Weights of a small mixture-of-experts language model, trained from scratch on English Wikipedia.
Experts: 48 experts in each of 6 layers, 2 picks a token, a softmax router.
Below are experts of layer 5 (counted from 0) of a mixture-of-experts language model. Rows are named router (the router's row for the expert) and show model dimensions 0-111. Each number is 500 + 50 x the weight over its row's rms, rounded and kept within 0 to 999. Numbers have three digits each.
Before each expert's rows: "raises" lists some tokens whose logits its average output raises strongly, later layers aside. This comes from a sample of Wikipedia text that the model never trained on.

# expert 8
raises: " to ", "–", " – ", " - ", " & ", " p"
router:551515427532458485551509536423547447464461447475515669536506461434575534566527477544520456431407561478506460453484523472415457506484595443441524558516444486521531508418525540538464529435517405450475547472491619424611498472527548538477415476395559564515572474512432479444522554558488443445553422424480575460560550436473468472581407572543

# expert 10
raises: "\n", "\n\n", " new"
router:590503437523513506469546525415519528523462568491551590511466397470578454559557536529540393503452479538526450382488524428473528463521546523449486545535465564572541470553467536564423405504480451516465546510502544482513606448433462602450430426445524576577589464475490492481531483577481474409485490437413527483502527441456458479550526499556

# expert 26
raises: " ", " local", " regional"
router:504512440486498520566537549465555465500480462481551536555593524454539461527554503513589389357504577441567473354493473397514441550460499510428503538440580582592558463426441525558488412429561384532449610467507559554517522536527471468388417422440504548550559528476496489501503517511566474472543423408494623519505559470491504409479503497568

# expert 0
raises: " ", "\n", "/"
router:528572468465530482487497594463560494396431511462602557465560481483618465490549508472609412401450517472538433481513520489492445508576502527505588510455614508569560491453468499526474429429486443491459561475478545510485602458472501541455499404452548602569532436493445458520547472534526455424588493435473588488548543443450414475560472566553

# expert 11
raises: "–", "-", " team", "/"
router:541484479528542552463474514451480471448471545569512567524473485475534502531540510558516356413464559499497468516544477505492514534497619544454535523408566573553501452475468484482497455466509424532425534492527543417510450471501563612417379426451578539511524434533427476488566444530461497473547458476512644502533603490469491470500476586566

# expert 21
raises: " ", " election", ","
router:578500482450463497535512462451417435418437551471511584547583480445534458512533501598502480392435469521511424462530555477441451525588539561439555615499494547559516474445476498514432421492501436486427524520519525455562605535558503561478404456431510573521525437504496467456535524548542504393533408443434605526518526457510361460562512597538

# expert 13
raises: " ", ", ", ",", "/", ";", " and"
router:514525501448490495590568502453499467471420556472532475496534466503519421528591581567568403429442523510480519422565492479434493492512572500435535514479579569546490425424496577563541415483592415448460595467596542508576479382509476536402443484425577596526506398491437494530495502457510458472562455506428597427492563482505415423496447497518

# expert 29
raises: " value", "/", "R"
router:536522409546569514571449458418548432471412541440524579515517462437524472494519546509567466442479512478451502462544446387458419518547543538493488549471586493542528470430439530548445495472523472541476574431481555482529582490484436517480438451492564607554588437466469528529565500479503451395567492379440561471480537402417453460509457486542

# expert 34
raises: "arl", " ", " P", " N", ".", "C"
router:494445398488485533478499525418568491497457560511529526517536453481502501585520540584531516436455572498494467436609494445477449512527505511459628497500530574543528490440459528503431444478587530449413558411529574455537548460519507536442426487447564571508537362507465499486577527513507454476546503467490566466500545455441458519521443568531

# expert 43
raises: " of", " is", "a"
router:543508542512491469546465530478548512410493612421564546502545454482558537556525453559540415381494548576554500434523482421424462552455637507420598558480467490473540548498420500503501408489561456529509633469478580416545556474485440526538445516518532504547571491490470411454496468559458475457515486484489593459498593475489521505506496561545

# expert 33
raises: "ar", "ences", " wine"
router:517531416498524488528446523504466475490453506421611561528555461436486490545517559609512474429489511521573411476534569470486452502575601524466553504476516580537463512455445516582500478515514433561492553438496633448527587513469411543467467469429591527537550407441476548483578528482521398463541453459547625449479517404490485517510452520464

# expert 30
raises: "id", "re", "ru", "ir", "ro", "pro"
router:510539447523491596487514597427512477455468525442522536519521505452514443550552491543540416405473550451467481470513527489505440503497600570469487589455473501530586476507437491502494524417488426528420541502507618471485509487536516535498521453472498519488549418511484536443527502503478486439489472416494606473483540508450461439617494504555

# expert 47
raises: " a", ",", " n"
router:506531481515505526490531476455537508503474509449575550515525504503513454562518510584589452396492556471529502425533485431424415502509579474461498542501488508520519488425399565551505432455529474551485554505571571508520625496491439575501421449436484554477503399485436473512586482519551527469497439428497611505504569462439443470547522540529

# expert 32
raises: "\n", "–", "/", " →"
router:568501456469499475543459489449540422448437464488538573544583392489506461514518515529619459494488579518523498434556498512495494524556574505460540525461476583523479507503431469565436461468582529497431570486573628441563496536494451609457431429467517598523577514489448556497514495492536452432533414388515522462556533452415402470510496584576